Experts of a small language model.
Size: 8 layers, width 256, vocabulary 16384, 75.4M parameters.
Training: 1982M tokens, 15122 steps.
Below are experts of layer 3 (counted from 0) of a mixture-of-experts language model. Rows are named router (the router's row for the expert), gate (a neuron's input weights, with its number), up (a neuron's input weights, with its number), down (a neuron's output weights, with its number) and show model dimensions 0-255. Each number is 128 + 32 x the weight over its row's rms, rounded and kept within 0 to 255. Numbers have three digits each.
After each expert's rows: "comes before" lists some tokens at least twice as common just after its tokens as in all text. This comes from a sample of Wikipedia text that the model never trained on. Tokens count by the router's weight.

# expert 103
router:199107100128155142110068127144205121159125144163102102160180171138154095062147171080101168063124150109117158129112107087147111117078120128106067102122121139164134084087128115106123118139109114082146093098112121096127182134068129108139137051107120057135134123130133141142163119044114108162123132131126172191126078082157105152137137135111134144169123045177063182165135104165141100167075186128089104142144150134160132135124115167098092094136142114168097104139109126105095177150145065136137137057114182160141132119126124145120124107151136145130131137162192121133140033193165135133112072094151138123140052102144121145113163155148162121151163137100152121118136191166148149122151096111077095124142135107065175126111167127149137126095099184110134162126075170124083135174086034
gate0:122145141145074117133095137142181104124115094128128113150142082130198117115188163137109092048114182140120088147091110189099100125103134133100106107162109123116081081198151128105134107136150141099130127128104143086151171117141111145077164138037240090123156097163096096125155146106132067105066116112110137170079109194153113140144076116125143102150136127132121156164143148071119133183176108123132143147172152121158216151165092134122150098110153076105181103174099107105152134127152128216151154143109181125137120127163064178114119146157082166163122128096156133145148117132120068099125098131175106143125103178159075113120107170117147124180156097125072144164156119134147056112153070151132120102133167114119154080103162084126165164116155110128114191129109102154130193082157053
up0:140093109118092131123166160142156111169126124080111143119182149077129097059208115100120214100137090172117125124156122166176107112109127140098111125163157105166138116099161122137109147108107162136147126164114114096107157162119185074139117113173082073118210152113081122165145137109120167161129141110102124158143150086133075156145189155126162184137164107165129141152115122138148089150025167146124080195132139119145140141085104151115124102186067104147174162135102127107132182172151093106135152102175121192164085124147152108135140166153128129150127089064133092121101075177184123116149100104128136110151106121123169107091154152150106075132128148141171090093108198149167118147185155126084107148143053168156197140158155091148091138083115177130145151153099184102097052127084083
down0:094165177156116120090165147086123170091108155136132173140103118100125187123129098173124146124092118102186157091122175172100137115160191153144143128097123107193113166151160103088093138157089157173118166121146159155122110172125150113184157170146162140161120149154119163139133181172140163136123130086161141153187091115159067173087071140115123108105143194096087131164196113083142143153175103152137081206166117161182114138095109172156086121130115112149089152177144144125147075158133140142136149172145062079095072184126122124067131144175074086164103148170131153125107119118184187121128178108066149120150058080144108161122152127135138182079116141124158180110140131159179110144074163122094116121139100109166093116123206100166128132150120169062151115122072095106124125117153167
comes before: "\n", "\n\n", " |", " |  |", ":", " Chevrolet | "

# expert 108
router:116112124156069142150068074142161132165155127179099094122173126169166099019114154130035191118108167130148185130132052098136148141128128120165146128083080166156182160086096153113183122154098121087131121115106187118136106173088107112109088140126113144102151119067140115131141124103093113136105113154180145179162135126147090151085072142128175112118161119084105164123146090160108157133092184100159105100123143133173108136119143162148126127145095152149126182144085086160110128171149089124161143113130138121137122172127161068139119091163149106136119109127169077159129074123158081137106118110094067107113088138156085151135059157144119143170143096058145109150114060117130153094114105121102094088163091128112126150156124122131060188106121180128123164035123148136151129234119072
gate1:154157093118182110135116176133132155142098144063138162103177150130115141132119142122200184133129096122118099098143146148158168120105119145135117150119170169155129133100116042160104116171129071130149094103120122049178060119144071157130138118140162107176136129099153103197138127113168084166109171115075141111076159134080136062168158138139111146162118111132138159128039058169153106171104094121167108170140117181137105153121168102125146121119131099168108153157183154150091148130166112107149142162127132117212145098139139144169117138137171018085144136133159124120142095128131127115119092145140158109173093175094173135143104145114120150134085101181164078084100160221066071129130147065125115159119075121115140152149083090185112158176117141173141090124090121159133138180136079
up1:147131075115085165114133091066140138101112133095101126129183103173146109085107110094170184170139099114137085180121104016072104166125202166196114177115164151143182088100160154155130167180199144074077123122073132103138076107138093153128180148150178181093134176116131140154128106101134140174092141129132121120103174155101145056181028195124137090143148161064128174119119154129137157120098150136127195140145115090111137149107127128147123156122091106172179179103120118084109081132138062112133156116156115123148100143131080061129122145134103135104103141059114120131089143118136131110104130143138116092133107120072103118157109115133139185120116108116154149135123131159173136094091097144164101083153084166150125169115094188139128155111099109152152125089085098133113173208134108
down1:085093118129105199152174155120198092120062138173118100134069097167084124140195114156074155074144150111117144146137096156131167132099160144135072134130150139138109147115107100147100144122162178141166125174138137127155117143132082104155091121163146147120127051133106166118111147143062149139158113130136171140096122109142121106135202046124169079148138114112157108146086145127127117185095148187123063142136141131135128125073137058139160130133094110115145182089142117114059083181195095093113147086121200119144142107156135104113150178137151143063064109138213136168090044077116145138179163122138125083101123134096148189176094095132113136123109128142122183110109168130201144109120112095082108094165152147193123160136114137112126181139139121118150166081093073112103123115076126
comes before: ".", ",", "–", " | ", ":", "th"

# expert 8
router:147124113114184137170049114127127068149183100137076066090155141118120140015100171082116210147113152140155080095110081158062144140093146139138097146098068160148112107131118118116109173167114133086120113138113177103105093187121129122116105094101142099070092163081182146120117161149079117102115059093177146176186089102151059170152101130127116095133174121142098147132160089135156142126146081140165117076125096109168124108147170069136117047107121148134111119107173095140087125142123106106114119099133121108175055101092112082132127086157089124195102117170166143124123060182134125141151163134126121113115081102101051140156071102149127154112128153136162133165132158161110141157139141125109149120123123143097107157123081099175129176172134120110188156055146138130107122151138082
gate0:139089154101139133166068079061094189119102071073166062115130085110107121080133109076065112132118095116083153132154068082136174118134123123105116124130088189131157104119097113114165137176119142107111121121097144106148131123142099069153143105120162109088123100139152133090155124120146097138129163143084186116115116139104048157149051154083062097123128135138120077070182198109132114116073126169076122096144171128122108147189107139109105075117115121109146140111182128086163133149083123086105104110115140076192149114148138172145121071147136098160096133075140133111085074124144110100104152121104155129143108135097101135109119094085093139100201097204160141173115150103206133154066077115128046107122122149154126121096133164197101182103143123171140093110086078098108156113110113
up0:141096137151052089075108108165115192083124119146154150062147137127114112134113101121107100135094139132111118142131163159144135180153123149153101153094110075184125110097153074144114159150141141205097102069128079134098084129174158163078115122158091107154094143108100143163109127095107127115072125147104133208149108129094107072066078108128141122138116150108110139225091118108100142159119132149029149145099094098149133097109147133100102136197136123151111123161134200127087158161199145087170128122139095099110147100126183153108141125143108129168181100091195079100061114137188132129195138147091112105173126100124104121145123097147158073087128145111181079112132097109113103152048090078135135110151172143143101155100070162155108094121128168138089127078175156122176125068131118
down0:125094131130098146155144109121139235110107177155171104164111107139094123120087171062092108101108105140120172143095081144146140163206031122168139068161113116135114114118135132076148140112111084155089158092143127167158149146170174140135132140103090154134134146156087165085146107084136070154121114143068152115138102077162074139128107086158127087133134129129127142168212115174095185160116148198075123174199100174146189126150125146130121109132162099141132099134168143129130111141093117165139135144155098119041156125155137120086137145155162122130110127132138059112128101086135152153210127121135129109139139142119126091104147127222086094192151169080086157091154146148089134170099102130097079118149128124111146120183117139168132134138177140138124113117136168056075125144133219
comes before: " | ", "0", ".", "–", ",", "; "

# expert 112
router:081069119102143136138066074158141076200143156168114114152162194183172126144106161104110105095145167121161187140157075123104175131097099124109111120113022135148115085155132111088124102170100105095146072092103173115131097157096140076142112082064183109105059112090139120140140099132114089113108119105127152169111095115144105130147095182081152125109121092107135162171152091115126118214136209130143126145128196177157120070167118169117115090140122144154159131128116182103074151105169085218101121077133115150146091104123147145130094097126151098106108142144147134151153158172163170147110116160109149130109066104130099134130135127147125084147149161111142127120126130175152136129165100108058130133158122090085132077083077140147161117118127220137114161088087169076063145143116117
gate0:140120150076144151104113067142139127124128145128106133152154121152131071095134184105113113158153132137104104091139172096129143194170099166155112117131132132123148169070110187118194104131094146117121123172130091145119147077118075095152083210081129119162032107112138138113088132098116155145144153128124184135141129092086148079090149074157090183157128099081113199142125123186108146084164101116161185048186104130114127103116185050114067098111139126114096109126141155155122141077137123113168074072126098096134149100120128095109093152140117157122107066159133123167130139122129092172137096124097152065092115125095088177110146140076124116134117139078167063132134170122109171120103120157119134174150095162046079161152025122070127143129102155152132112113104192089155148147116145
up0:184081163138152092137108097102107155155133192132166144088144139117102068155092124100136128105131154117129095140147120116164128148128126124130191108112084191139142169152167176092214120097063071163150092153105113116151096147126169135186116121138208131161109115122168146158080248140168151119105184130164117139130144102153092164135092146152155154142129136084140083173120163086120158108110103150073074170151159156146122167148075166133098090133136097168122084215113138099139160149171148121156110116125108103130147116116099173160110108138121108120102111183130136133148157088168205163124116100151162113165116153123150139061147174105082129136117105161144137108091130207122134047092114126131060121134149175086129058119097155112156168133109170164091110142114196164169103120077131
down0:114138150109127133115156171143111091133128068142071126082155104129143145131121147124151134148073105084096106128124163156110122185174088115146166186159174091131177146118157146133176120133100148090057071106147079128139031126132082112111167105139099168125137136087126119068103077085144116123086098087084155081139151196110104132084143159132160116080143102130141076122131081139106159110130079107098152092098090161110055104108156080131104102107101116134073081108190176180179159068111088140150175108102141111160154148161178120119112097143150115137183109100080118132156110142074114092131136177150127127105148122148199143126141118170172153156192134133127126155125102162106174162077100093153148157071083144139083158148032144178094139103132140180138077091140100093117146062144153
comes before: "\n", "\n\n", " The", " Grade", " n/", " This"

# expert 38
router:080126144093109173121051123178192113144113096217149096157176113197191164126137141150090159089117117141120143117139096109136165077089076135190122143101116135123159167125107135098170083114121133079103114134107188113162090194084159108144107106100119080093105134070140122091094121116115093130121072155137135137119136120094079117135111114114119119135160105087115167122209100124126146158096172160146084136134158148175100074113110148079078118105106174122129155173086088127096158119120100158159160076080152117163085157136147073094101073119179160130139182146180120152109090148166135111100089127082082138117067109153123164158081182132136141140129153074134144138119084135118166106130087135083092125125080117090194161127114114190076144137130154155170131098079111051145154170114056
gate1:092126121075138141113136160086116179127137127126120216113131156055044108105131142142188128107144077151142155088074094131106186005108068151099156158139128190142102160145117133111116107162098048078102054112079138095140114074139150178159120171128103098155098093192128119166108127114075126122113143107156076100112122116152137183099162106105130125081138139102108111138138188111159130119145119114142129141119147113138075086129140177139147140166120133187075069157134167112131152128134156225083156125097128157153146061136188102142079146130129124099167124117140127138090131106149153113152123112138150178158115169151065118100119139057144097142103131137112119113128168153170105128107157110105157146048130134132116092123171179179070134145118117085123140155171095110161055134113136
up1:110147124091086157118103156120102193143151132182082232128102137177096119107136113203193093116153142104203138135104157113149118081087108153146140102168095076110144120139125113173071141096141154157154099188143154164157117148146134098082088160133123132077131118140136118116097108124097157111095082117163137140135157166181180165178132143151078105113140133150160103138131174073144153074112141129085156099117119099144085115063108135160106156143093154103173097096110121189162081098139165137099162129129095109105169086118067124123108075099086135113206130114153150122136178104141153142065140102102102175086148073150093153113131075076120102085117173118125136159132102067187119133109131143124162105148163153087178119158169093100151083109148056126074153122127105178125050157187117
down1:164139169131126118128123174109125148113153160150124146110151161223100125148082170070056112196141145142101173139112091110141155158128144117099140132144073073141096136132136162096132148024090089198147152118162188130156111088136113137138163141159056096111153194110149122096227103153184129113137156115130122093093148125149096117102151148094108166132096095152176147130140097140123144117103142159095152185163180118134137110118129164121081129216096130071143120131133134123148134075101103149120164072110106174120133156180149118133133140124163121136148138164130134222112161142166121130118099076123150131099130169073117112164070148097179128106066111115137068135139103077112163105163103114093133111166100105095167116157130087139088115145189145209092141172083167076115154161150174
comes before: " | ", ".", "–", " |", ")", ", "

# expert 132
router:145110118146156131132065091164099135179249103126125162143135127206197110116189156118077100136124156126116159106120126170107125143118101102165128154098081096162111133116105132130149078093051116097123095175118135161133153091101155111093098155093134128143099120065107065141094148117122117103064141115117120179166057118122109152113147084141165138143142094127084148151141113124184148143137136149095148081154141114181153118114115143113116110078110138074110140158123118125043128123145126165175124118116148151136134144111170120112128143164117164092113131142159152142071156163165136109102111180182113117111051036162029154096095169116207113174153143104136052157164146178171178141100113157056128111126089110150148114121113117165074122072146100140103164098156127067143135120102129
gate0:085140095074166132149108142130096126189139056069096154173097104135167127134148120123110111111146135129106155151145110087113114098091183152156124134099098160102078109140107082097115151106136104121116118216066186139156140102102160076169139190136212151110166105145128116124110134148088128093141162142096138148151075152150171165144103149183144163213143147093107079071141129098149143154097111144157126106153084190137118059181095119136117159145137134048106161124141084115095097142144102193091160120110099097097108111119131125104136087131111142213116151109218140109104133105130125168116102186123111080120118162163097198129120193145135174100109092147071107170096095074138153148079109135084121099072144101160078063142139144107145133116195083118084091124128127143140140111139104
up0:115104135145087124109120168107117143087106150147129117089129146102139131139091134128141116103129106128105061122091106130162136068124165117116051135182151089091160120086110120176103122106169113176147124069050162127119128162058127165143123106141128161141089097083117160168182117156154116092151160165120156169139138097137165088099174120080143123146117140147113183123143071098188106119137133135174116103111050116147116137127132224117119113097141122096134186076073114153113088139137162213119161185095138167123117144110118065123160125103113154125115139107103078063121147115137180180140127078147108155129150144131143158136045115150182142183093134056196151101128110137112151130112147134163148173150167168128084172201137169183184123132082114090161163105073119149091201155099087
down0:160118093118176116123148202130115180128143101108150125167058120148168101152129106095078149156088109154122160160151093090102185172100127137135070122107102122127130150043061162082178114047089173114152148223137141126129106132151168109106145134105129139098149154089106107124151124103128171133143168086127139151153139112098095184143095175103130121133102183173117137125084114145148144142083082178084160088202119130153164119101148110099112123225056163117099093185137076089123073143196142113152106068131132131209158138149153135119130158181108119185154125121205143143106136140085082171130121162099141125125174140157127130106126119147109143086139099126151103145097115104149090137111116144154150099088123140140129105146065109159114107062156146148091184118187130060087090128116132
comes before: "\n", " | ", " |", ") | ", " (", " MP"